python train.py --hidden_act="gelu" --moe_layers=[1, 2, 3, 4, 5, 6, 7, 8, 9, 10] --balance_loss=0.00219 --groups_per_token=2 --init_std_router=0.00876 --num_attention_heads=10 --num_key_value_heads=10 --qk_norm=false --init_std_up=0.0409 --learning_rate=0.00689 --lr_head=0.00702 --schedule="wsd" --decay_fraction=1.0
Below are experts of layer 4 (counted from 0) of a mixture-of-experts language model. Rows are named up (a neuron's input weights, with its number) and show model dimensions 280-319. Each number is 50 + 15 x the weight over its row's rms, rounded and kept within 0 to 99.
Before each expert's rows: a language model's description of what the expert responds to. This comes from a sample of Wikipedia text that the model never trained on.

# expert 1
Description: Abstract nouns of action, conflict or institutions, often after "the" and before "of", such as war, law, plan, crisis, ruling.
up0:39 68 41 27 45 65 44 29 24 32 66 67 31 50 56 33 42 26 47 35 64 60 65 55 60 72 33 51 51 64 49 40 61 58 54 21 42 51 37 36
up1:53 44 27 50 57 59 61 91 77 25 61 40 32 54 71 32 37 47 77 52 44 62 58 00 33 68 48 68 57 82 60 47 45 53 58 67 88 40 30 44
up2:52 56 29 78 73 48 57 29 50 30 45 50 38 21 69 55 32 75 41 46 55 26 27 32 47 56 18 55 64 49 23 97 63 37 41 31 56 47 19 33
up3:75 52 41 61 32 69 62 15 64 46 30 47 66 40 23 41 38 46 37 38 63 43 37 69 65 49 47 40 54 31 64 72 55 52 69 29 53 37 28 44

# expert 22
Description: Multi-digit numbers in tables and citations (132, 70, 645) and words just after colons in titles, like ": The".
up0:63 55 56 32 41 37 13 21 51 66 45 36 31 34 83 81 42 59 48 38 50 54 41 60 28 41 37 64 51 40 52 66 59 50 42 37 49 82 62 60
up1:43 22 31 49 33 33 40 13 52 41 83 57 41 49 46 65 24 36 41 30 64 48 41 38 47 46 62 99 80 68 54 60 63 48 56 44 47 42 41 52
up2:14 56 26 45 36 60 46 14 50 66 50 44 89 25 80 53 47 56 55 42 69 53 47 53 39 71 41 65 43 25 72 43 68 22 39 34 68 65 55 55
up3:35 57 56 27 50 66 16 79 11 50 51 56 41 30 37 42 50 46 56 51 38 49 22 46 58 38 40 50 50 37 80 36 61 56 44 30 29 44 20 80

# expert 65
Description: Round or three-digit numbers in tables, money and route names, such as 100, 250, 320, 766, often after $, commas or pipes.
up0:39 42 52 33 60 41 64 15 78 35 42 78 41 43 42 45 56 52 48 40 32 68 80 45 43 46 34 67 40 32 64 48 29 92 74 53 70 78 33 36
up1:55 42 58 37 60 33 38 40 20 24 31 57 73 58 66 39 65 62 63 69 82 49 46 58 40 72 76 33 54 45 50 51 49 56 45 61 60 50 30 39
up2:59 52 26 37 61 47 33 50 35 36 29 60 54 20 44 27 52 74 49 39 56 48 14 23 66 50 61 43 66 58 65 44 55 49 42 64 76 68 71 34
up3:02 42 65 49 65 77 57 47 34 55 54 13 59 50 54 58 47 59 62 34 42 41 89 26 36 42 58 38 32 38 47 81 30 44 57 59 65 64 56 72

# expert 48
Description: Numbers after hyphens in model names and codes (MD-90, F-86, KOSDAQ 063080), coordinate separators, and articles a, an, his.
up0:70 79 50 58 50 33 44 52 41 62 85 49 35 45 77 68 37 51 46 39 22 46 82 29 30 45 62 63 38 32 52 66 40 55 49 44 16 28 61 38
up1:52 52 52 43 42 34 59 44 46 45 52 60 30 69 33 30 57 55 46 62 55 52 40 59 77 51 46 48 72 64 63 36 60 34 58 34 35 41 51 32
up2:40 36 47 57 41 64 63 46 51 56 44 22 48 51 54 48 43 35 52 79 61 22 72 56 41 26 57 46 51 47 53 26 54 60 72 31 53 43 80 67
up3:37 60 59 61 44 45 44 44 30 53 43 51 62 46 69 56 52 31 63 49 45 33 51 57 49 85 48 37 64 18 28 43 38 73 74 67 48 52 20 51

# expert 20
Description: Section heading markers == and ===, the suffix -ation after a verb stem (recommend-ation, deterior-ation), and verb-plus-article pieces like "ed the".
up0:56 41 59 38 45 43 54 37 59 44 62 68 39 79 43 48 57 29 71 33 32 63 28 60 61 48 52 61 53 45 58 64 40 44 35 49 41 50 57 35
up1:52 47 45 55 63 55 66 72 51 55 63 32 54 69 59 48 54 56 33 49 43 80 45 41 57 46 56 45 79 54 55 44 50 42 59 52 46 70 80 74
up2:34 54 48 34 45 36 49 42 67 46 63 60 44 76 70 59 44 47 56 48 71 54 74 43 68 46 53 53 66 58 52 47 49 49 58 36 45 35 61 48
up3:79 43 71 26 60 46 65 48 56 27 25 54 70 16 32 39 58 68 35 72 52 45 15 73 52 56 65 42 47 35 70 50 60 30 55 61 36 73 21 70

# expert 66
Description: First capital letter after a colon or pipe in infobox career lists, as in 2007: M-allorca, | S, | W-CHA.
up0:63 45 50 19 29 35 60 63 59 39 38 39 64 59 54 82 25 64 52 36 56 44 33 48 21 70 60 30 41 65 37 52 46 53 67 54 42 27 82 75
up1:59 29 58 56 66 29 40 41 43 29 14 25 59 29 63 65 61 58 64 46 71 47 36 34 59 45 38 93 43 54 17 31 83 43 84 35 34 60 48 55
up2:62 38 66 38 46 58 43 25 31 55 56 27 55 59 79 32 67 66 47 10 27 42 45 53 16 54 72 43 62 24 32 59 60 49 74 22 61 56 64 26
up3:53 39 52 31 57 39 65 60 54 48 57 52 46 62 49 45 73 31 64 58 37 47 54 40 46 36 26 42 39 24 80 75 41 57 68 34 43 12 46 57

# expert 21
Description: Single line breaks ending a table row, list item or heading line before the next entry, such as after ==Plot==, after a club name.
up0:68 67 48 73 31 24 60 49 46 32 49 56 25 44 66 44 57 34 40 56 34 45 58 67 77 52 48 34 61 52 40 34 30 25 25 57 32 29 41 47
up1:26 64 43 38 89 44 47 43 60 21 56 57 21 60 34 48 63 18 49 48 38 51 34 78 32 39 75 50 56 44 64 36 65 57 31 39 44 45 50 40
up2:52 46 35 44 85 72 78 55 56 54 59 55 52 44 40 42 42 47 55 37 62 26 66 32 73 42 52 42 50 51 66 70 60 42 32 43 37 77 50 42
up3:66 36 38 33 58 54 52 53 47 60 27 54 39 34 59 85 43 46 55 45 48 43 46 57 74 23 58 61 45 31 53 28 43 41 48 60 47 28 53 54

# expert 12
Description: Numbers and cell-final items in sports-stat tables and semicolon lists, such as 1, 10, Islam; plus occasional word endings like ended, eches.
up0:49 49 63 19 51 18 66 22 52 66 72 65 43 34 72 32 60 27 65 38 45 61 42 57 43 75 53 73 32 53 63 27 70 32 62 59 43 45 92 72
up1:47 59 63 53 68 30 45 22 58 65 42 56 51 30 37 49 22 56 26 32 64 41 45 27 47 59 40 18 57 47 55 42 65 76 53 36 52 20 45 43
up2:48 45 40 22 91 56 47 37 54 44 65 39 33 36 43 54 34 43 49 31 88 46 24 28 23 49 55 50 44 28 34 29 25 41 59 17 59 54 51 54
up3:38 45 85 56 63 37 96 62 40 63 56 58 38 45 70 57 46 58 78 24 65 50 60 34 58 67 41 19 39 17 34 65 51 54 62 79 57 44 62 53

# expert 28
Description: Double line breaks between paragraphs or infobox and text, and the == or === marks of section headings, such as ===Mayors===.
up0:49 65 27 50 57 61 56 55 69 90 65 42 49 59 24 39 62 37 46 73 30 48 23 61 41 51 45 88 53 42 50 61 39 48 57 38 60 55 41 36
up1:36 53 45 59 69 51 38 45 63 39 43 13 51 11 42 69 34 53 38 66 65 62 36 54 56 52 45 48 40 72 22 65 42 52 57 63 41 51 50 44
up2:61 70 48 30 45 35 40 53 32 63 55 57 44 53 49 34 45 21 48 68 47 32 80 48 35 49 26 56 59 37 25 80 36 53 43 64 76 42 54 32
up3:17 50 53 27 85 43 12 56 42 70 57 20 26 38 13 60 65 65 37 73 24 35 62 58 52 41 48 56 25 57 38 47 89 33 27 92 58 65 54 61

# expert 25
Description: Inner pieces of foreign or uncommon words and names split into fragments, such as kr in Nkrumah, ioc in Dioceses, õ, j.
up0:56 75 39 26 44 33 60 56 54 63 46 60 52 37 46 44 47 38 84 43 41 34 61 60 28 58 75 45 28 30 51 59 61 55 41 40 26 42 37 64
up1:45 40 40 41 38 45 56 53 50 60 43 74 75 71 47 64 27 49 30 61 50 52 29 61 45 52 45 29 13 61 27 26 43 24 41 25 63 52 52 44
up2:62 36 65 38 36 46 62 57 51 50 49 59 36 51 35 47 30 22 47 30 64 33 40 63 66 42 54 48 60 47 34 59 41 67 74 41 33 21 32 79
up3:65 62 32 50 83 76 52 43 39 62 41 39 60 67 76 52 44 47 55 65 49 45 56 10 45 53 62 32 69 25 70 46 76 58 67 42 45 19 47 44

# expert 62
Description: Function words like in the, of the, with, by, is an, 's joining phrases in running prose, such as worked with the.
up0:39 46 40 49 31 38 49 38 20 50 29 46 61 26 67 43 26 57 53 60 83 26 22 67 62 59 58 61 48 59 48 49 52 64 53 44 66 28 38 41
up1:30 52 43 43 24 46 58 55 33 75 28 80 67 54 32 34 47 50 44 65 33 30 38 63 26 75 35 63 12 62 55 40 60 46 44 67 59 44 52 46
up2:58 45 66 46 30 39 67 39 80 46 21 65 39 45 43 60 64 47 45 59 52 40 51 46 32 53 79 60 29 44 77 53 32 58 61 57 42 31 49 35
up3:41 47 48 25 82 43 43 57 50 43 36 85 37 62 63 39 38 32 44 61 70 71 73 49 50 21 47 56 48 37 55 41 64 33 51 33 55 58 60 55

# expert 55
Description: Second pieces of country and nationality names and citation abbreviations, like B-angladesh, Saudi Arabia, Vol., et al., American.
up0:85 46 36 20 47 54 35 43 60 43 52 40 34 45 58 59 48 74 81 53 75 38 92 65 68 62 59 32 50 30 39 55 60 42 61 42 26 85 48 54
up1:76 69 56 44 56 43 43 56 70 47 48 44 25 59 64 60 63 68 76 45 57 61 42 51 58 52 57 60 56 45 72 56 58 65 75 25 41 37 65 73
up2:44 57 46 73 68 33 24 38 58 55 69 69 68 55 68 67 58 56 44 32 54 24 58 47 60 51 69 55 34 55 78 57 69 83 58 47 67 57 37 31
up3:50 43 60 55 70 47 48 62 16 51 69 27 49 52 67 67 78 43 69 48 63 60 43 54 44 55 20 47 57 40 86 44 74 57 61 29 63 77 50 51

# expert 4
Description: Past participles and verbs after was/is/also in biographies and media articles, such as published, released, included, won, recorded.
up0:36 28 39 38 55 44 72 60 51 52 35 51 63 64 69 65 30 38 85 65 56 63 50 44 61 44 37 25 41 32 54 45 65 46 52 59 60 48 57 49
up1:52 66 28 62 95 54 39 57 67 78 55 30 43 51 60 50 36 42 64 38 68 51 61 58 37 57 72 58 34 34 40 03 49 52 66 28 46 62 46 57
up2:47 67 38 35 25 64 48 56 53 67 64 28 27 38 58 48 55 37 49 40 74 50 52 37 24 66 41 37 61 47 56 37 46 51 43 42 45 51 25 53
up3:64 37 67 45 43 51 38 70 36 54 40 59 42 43 63 70 30 43 51 22 41 66 45 70 58 49 38 47 33 72 73 18 29 58 70 67 42 46 70 67

# expert 26
Description: Tokens ending a phrase before a comma, period or cell break: ordinals, years like 932, place-name endings, th century, club.
up0:22 34 44 37 80 25 68 79 19 45 71 40 34 39 47 40 45 70 42 47 32 51 42 63 61 48 57 41 49 46 56 28 45 56 58 19 40 89 31 41
up1:39 74 57 35 41 31 83 68 50 59 42 41 58 66 50 31 25 37 32 51 58 25 63 65 50 70 30 63 34 61 32 36 72 65 82 41 47 40 43 48
up2:29 53 57 38 62 17 62 62 23 66 49 28 58 36 65 71 62 47 46 29 67 51 53 49 36 51 71 65 70 53 63 48 50 42 67 63 68 65 36 39
up3:59 78 47 90 64 72 36 55 56 31 53 52 20 18 30 51 35 43 45 46 60 76 80 44 37 42 32 64 26 37 65 43 46 40 72 43 28 25 46 71

# expert 27
Description: Short consonant-vowel pieces inside surnames and rare words, usually right after a capital letter, such as Fl-ourn-oy, Per-ret, B-ör-se.
up0:59 38 40 61 30 54 58 52 62 70 38 45 40 63 73 54 44 56 55 68 49 50 29 51 40 61 64 39 52 35 37 63 49 65 14 29 39 30 52 58
up1:37 67 77 70 58 57 29 68 73 60 44 51 40 57 58 41 42 53 36 40 53 46 54 51 59 64 17 79 55 68 50 27 61 28 64 48 59 54 34 41
up2:34 42 67 44 50 50 46 47 74 44 56 57 51 37 70 28 71 78 69 44 78 39 46 73 67 24 72 45 64 45 61 42 47 57 37 54 42 68 28 67
up3:61 55 60 57 52 56 47 45 42 25 30 44 47 48 39 73 33 71 29 57 36 62 42 57 72 54 42 87 58 42 23 72 50 66 49 41 46 64 46 49

# expert 11
Description: Single capital letters or short capital pieces starting a word, often the first word of a paragraph or an abbreviation, such as R, E, M, FI.
up0:49 53 62 41 41 35 39 28 38 48 47 42 43 38 56 52 47 54 63 24 55 47 48 45 70 65 53 55 59 54 47 53 26 47 44 38 49 56 42 37
up1:44 59 34 34 46 56 64 42 45 59 32 43 43 47 75 26 69 69 49 78 38 39 26 43 60 46 53 44 70 58 45 27 57 46 32 51 46 40 50 32
up2:35 28 45 67 40 57 68 38 31 20 68 36 81 76 47 74 18 53 31 49 41 51 30 20 54 43 74 46 50 55 49 61 63 65 90 52 65 24 70 36
up3:51 69 55 22 43 73 65 45 61 61 28 65 41 43 31 41 43 49 56 51 71 85 55 30 32 63 42 45 25 45 68 54 60 74 57 39 27 56 70 60

# expert 56
Description: Final suffix pieces completing a word, often in names or Latinate terms, such as -eline, -ions, -ates, -ities, and the abbreviations sp., v.
up0:45 51 47 28 33 24 59 47 58 59 49 32 50 59 41 56 54 37 32 42 56 47 70 56 52 57 35 65 50 31 56 62 57 32 44 40 60 51 55 76
up1:61 20 42 40 39 47 60 38 63 33 57 39 43 43 30 42 61 29 53 72 35 47 32 41 30 71 21 46 47 51 26 64 62 49 54 28 40 06 34 65
up2:52 41 43 16 66 63 23 55 56 47 50 71 24 38 46 52 57 67 18 48 44 58 48 65 41 88 35 55 80 60 42 35 47 51 74 38 45 39 49 48
up3:60 54 48 82 75 32 44 86 70 58 57 39 51 49 63 75 63 65 49 37 60 63 82 23 49 60 90 26 54 54 46 29 66 45 53 44 56 57 31 43

# expert 17
Description: Short vowel-heavy pieces inside transliterated non-English names, especially Iranian village titles and Indian names, such as Ham(adan), K(uh), Sreek(umar).
up0:32 64 76 35 66 52 47 22 63 55 53 45 41 42 43 70 69 64 54 65 41 50 79 54 48 45 33 30 45 38 51 34 55 41 65 67 15 64 45 52
up1:47 37 30 20 47 51 54 40 49 68 50 50 41 50 61 43 37 40 50 76 65 62 26 37 50 60 64 69 39 33 49 69 60 48 63 41 64 40 45 58
up2:53 68 38 30 46 52 23 52 62 38 57 40 47 55 40 84 44 43 46 51 52 54 54 37 73 41 38 66 13 45 40 34 41 73 45 22 43 40 57 57
up3:51 55 67 22 38 32 42 68 52 78 48 47 74 75 65 55 60 46 88 41 66 75 46 23 58 81 77 63 44 33 80 58 48 59 45 71 38 25 48 69

# expert 44
Description: Articles and possessives like a, the, his, among the, the nouns after them such as treaty, population, and digit groups inside ISBN and identifier codes.
up0:25 44 54 24 47 42 49 46 42 25 50 60 49 73 42 58 43 36 65 54 47 52 41 55 50 26 23 54 67 49 64 62 62 18 67 35 62 77 36 46
up1:53 55 44 53 53 49 38 63 68 50 48 32 59 41 85 37 37 69 38 30 58 45 51 32 49 46 42 58 30 54 62 56 30 40 55 44 63 61 69 32
up2:81 22 47 41 54 35 50 67 43 67 57 37 41 70 60 69 50 54 40 30 39 46 67 44 51 58 27 49 30 52 72 40 39 34 47 37 55 35 66 57
up3:46 29 36 48 48 46 59 54 40 75 58 44 54 42 57 53 40 32 81 60 58 49 48 33 49 61 50 50 51 27 48 46 62 52 49 39 39 09 31 41

# expert 2
Description: Word-internal or suffix pieces of ordinary nouns and adjectives in prose, such as St-ores, dream-like, complic, workers, social.
up0:56 57 53 18 58 40 73 37 32 62 61 50 42 51 40 39 47 49 49 45 58 86 13 25 40 63 45 66 41 38 35 41 52 44 33 60 71 66 64 56
up1:56 30 51 13 73 54 34 46 73 59 55 25 50 54 45 65 60 30 59 60 76 44 31 48 58 49 57 46 52 43 56 59 61 52 60 53 51 44 50 84
up2:25 19 29 59 36 50 26 48 67 65 35 44 85 43 52 57 15 24 24 55 42 52 73 49 69 37 55 62 71 48 36 46 59 42 43 43 59 42 66 53
up3:45 63 47 52 24 49 50 82 54 22 46 57 29 70 25 44 48 47 52 74 52 33 55 62 41 80 54 66 38 59 49 51 32 63 55 43 44 58 25 45

# expert 19
Description: Word pieces and function words inside running prose, such as ating, in the family, he had, or a thousands comma in 34,000.
up0:52 57 51 41 32 49 52 53 60 47 50 46 57 57 18 18 35 24 22 48 36 45 41 29 14 57 50 61 49 53 62 56 69 44 48 16 63 51 48 47
up1:76 30 41 54 51 10 99 31 34 76 44 22 38 28 52 76 69 32 59 49 41 53 62 46 30 57 53 33 23 35 44 32 43 52 49 66 47 54 61 70
up2:33 63 68 22 65 62 52 22 49 54 40 46 49 43 58 41 59 19 40 41 33 19 53 75 51 70 31 45 55 38 65 45 43 42 74 33 45 57 21 42
up3:61 66 59 51 52 39 59 69 45 68 45 64 71 18 38 58 32 39 65 39 40 22 49 32 34 50 62 46 58 31 67 43 71 64 58 33 24 62 13 58

# expert 57
Description: Infobox field labels like Date of birth, Class: Insecta, Founded, plus dollar signs, score numbers and mid-word pieces like ating, ania.
up0:52 24 59 65 54 23 36 59 64 55 51 57 42 68 56 56 37 39 67 35 29 38 83 38 50 68 40 57 34 34 59 56 65 39 51 74 60 39 64 33
up1:42 38 41 76 39 43 58 53 64 54 66 66 43 39 41 40 27 34 55 66 73 28 60 43 66 55 39 29 48 53 62 43 50 52 46 33 62 51 61 77
up2:44 78 45 54 76 77 38 55 54 47 46 57 38 32 72 46 48 41 58 65 57 64 60 36 29 57 50 44 63 15 39 32 37 47 61 73 53 29 54 29
up3:63 38 34 60 55 76 59 47 39 27 57 32 54 49 50 57 49 29 64 45 40 54 26 51 24 56 43 28 84 43 56 53 35 48 56 19 43 45 82 71

# expert 35
Description: Short codes and pieces followed by a space, like CG 27 and Kuga 2, plus the and closing parentheses in citations.
up0:41 36 22 45 99 54 45 78 19 36 67 39 41 79 69 62 67 61 39 32 61 55 37 63 67 67 59 59 29 34 64 66 25 61 65 31 57 42 53 54
up1:69 60 57 33 37 23 57 46 48 54 63 64 19 73 40 38 49 51 61 54 50 54 52 67 52 44 43 49 66 71 70 34 81 45 26 11 41 17 51 45
up2:25 44 46 34 46 45 67 46 41 37 39 62 62 45 39 54 43 34 67 54 56 54 54 40 60 29 79 37 32 69 69 15 21 46 65 66 77 38 53 68
up3:39 72 51 56 52 70 64 57 34 43 50 78 47 49 37 43 30 44 51 52 42 52 48 57 41 53 48 56 43 51 51 56 64 58 31 47 45 64 57 30

# expert 0
Description: Word-final pieces and suffixes finishing a word, plus verb phrases like was built, named, found in; also CJK byte fragments.
up0:40 68 39 40 29 34 53 72 61 54 26 48 45 66 55 52 48 63 36 36 59 63 51 33 46 39 62 31 80 56 57 72 75 74 35 50 71 47 49 32
up1:43 43 33 56 60 39 43 42 29 41 56 41 34 49 28 44 42 30 33 66 39 44 26 75 77 65 61 55 58 20 49 56 41 49 12 19 54 57 50 49
up2:61 95 60 31 82 34 41 71 36 68 61 80 39 21 53 52 23 23 35 38 35 56 48 31 43 46 54 66 52 28 61 62 60 65 70 38 61 50 53 60
up3:80 35 49 59 77 51 42 49 50 79 66 44 22 78 55 49 48 38 73 36 43 51 76 43 40 68 40 42 63 50 58 61 67 69 40 29 78 71 63 28

# expert 54
Description: Line breaks and dash starts of infobox fields in taxonomy, biography and place boxes, such as before - Order:, - Born:, Personal information.
up0:61 47 56 58 76 32 43 49 42 44 36 35 21 67 56 26 41 79 65 43 31 75 76 54 02 40 32 45 62 50 37 24 55 42 49 45 66 72 28 32
up1:56 44 41 31 58 29 73 43 43 45 43 60 19 66 33 58 38 54 31 49 53 66 36 44 26 53 82 43 49 68 66 48 23 22 31 53 76 29 29 64
up2:63 69 61 30 85 43 38 34 41 59 48 52 37 53 21 38 61 33 50 42 54 55 65 39 76 42 74 35 42 50 30 29 58 64 54 40 36 48 50 38
up3:10 61 26 35 32 34 22 26 54 77 57 35 44 64 79 46 58 65 54 43 31 55 58 61 34 50 65 66 55 42 81 56 56 35 46 71 48 42 55 79

# expert 42
Description: Full stops, closing quotes and parentheses ending sentences or abbreviations, often joined to word ends: ing., es., )., ".
up0:34 38 59 59 40 42 33 36 45 37 59 53 99 46 39 33 38 39 60 25 46 27 54 41 50 37 62 62 78 53 17 45 57 55 36 58 57 58 43 51
up1:78 47 55 37 58 58 47 46 63 67 67 73 73 62 30 10 67 51 37 44 60 44 54 58 44 72 44 33 46 41 47 68 66 38 66 08 46 13 64 63
up2:57 75 50 39 51 79 78 48 38 50 41 45 65 40 45 49 64 36 25 55 64 42 55 29 48 51 59 14 65 73 60 36 44 52 65 48 24 38 44 39
up3:58 39 34 33 59 53 51 90 61 39 60 57 60 53 36 34 70 42 56 45 37 37 48 52 63 62 45 48 50 50 47 35 35 53 50 74 68 66 62 19

# expert 50
Description: Plural nouns and noun suffixes after a number or verb, such as sisters, employees, ation, ians, and taxobox or infobox field lines.
up0:33 50 45 41 51 40 33 61 43 60 34 56 24 72 43 55 61 41 54 46 64 23 16 49 76 53 72 33 48 58 79 46 58 71 63 48 65 49 51 37
up1:65 76 33 25 78 67 86 56 50 80 49 52 36 61 57 68 49 34 66 32 40 63 81 37 81 59 62 44 48 57 59 42 59 65 55 16 57 65 46 66
up2:58 73 49 35 63 30 62 37 36 44 51 67 77 72 61 63 38 58 42 27 51 49 60 38 45 73 39 40 41 59 56 51 80 68 13 29 63 75 58 54
up3:79 76 58 30 63 45 55 30 39 47 52 33 35 73 53 49 16 53 66 41 79 26 44 73 76 61 52 74 64 88 79 32 49 60 51 44 64 64 42 19

# expert 32
Description: Fragments inside compounds and foreign or rare words, especially hyphen pieces like -of, -s, o-, and names such as Har-sh-aran.
up0:56 50 68 36 50 71 40 69 66 61 50 64 57 49 27 66 33 47 38 42 52 55 74 17 41 38 61 67 52 56 50 41 32 47 63 16 48 61 52 79
up1:46 48 29 62 36 51 39 47 46 33 44 54 71 50 49 71 53 49 50 75 51 16 75 38 55 59 32 56 43 56 57 41 33 56 62 41 70 58 48 59
up2:40 49 48 52 39 59 59 63 51 16 51 64 00 39 98 55 59 64 70 23 63 37 61 40 45 56 48 44 41 29 51 46 39 41 61 43 23 60 37 56
up3:41 59 53 70 45 58 66 30 62 56 32 65 33 39 42 76 43 54 55 50 22 47 57 58 44 63 60 51 42 24 37 49 32 57 63 57 81 45 51 42

# expert 53
Description: Tokens just before punctuation or cell breaks in tables and lists, such as w-reck-ed, sp., North-ampton-shire, Total.
up0:46 56 64 42 63 27 51 24 46 57 71 80 55 63 30 27 62 41 56 64 57 48 55 56 64 41 41 56 25 62 74 44 49 37 71 33 27 56 43 88
up1:65 40 60 34 49 50 58 56 58 28 37 39 47 82 66 62 57 65 62 69 82 52 37 53 52 46 74 84 64 60 55 31 66 64 49 09 62 55 52 41
up2:60 40 57 63 38 31 65 58 58 48 42 66 32 71 88 99 47 40 24 26 62 42 49 41 61 45 54 65 45 41 25 34 13 85 47 41 22 50 64 44
up3:52 57 46 19 40 23 51 35 28 44 59 61 39 36 48 31 66 36 30 56 41 37 49 51 71 53 99 52 53 50 47 55 70 42 30 62 40 81 49 60

# expert 23
Description: Past-tense action verbs and phrasal particles after a subject in sports and career narratives, such as fired, ended, left, made, out, down.
up0:58 22 23 72 46 35 45 41 32 64 41 41 76 50 63 69 69 44 55 95 53 46 21 29 47 54 39 52 69 40 49 38 47 39 60 27 77 34 59 92
up1:49 55 71 48 31 17 42 54 49 55 45 48 91 53 46 31 54 67 67 36 51 46 42 47 75 60 37 41 50 48 65 44 63 51 34 36 50 65 63 63
up2:47 16 41 57 72 66 28 52 62 33 78 10 72 43 59 58 39 58 33 54 66 34 45 62 30 15 39 30 49 38 47 46 35 47 58 31 47 54 52 38
up3:40 45 33 54 53 28 56 20 45 66 54 56 44 39 40 35 45 46 75 64 47 54 56 53 50 50 40 52 48 41 51 38 54 62 68 50 53 34 60 23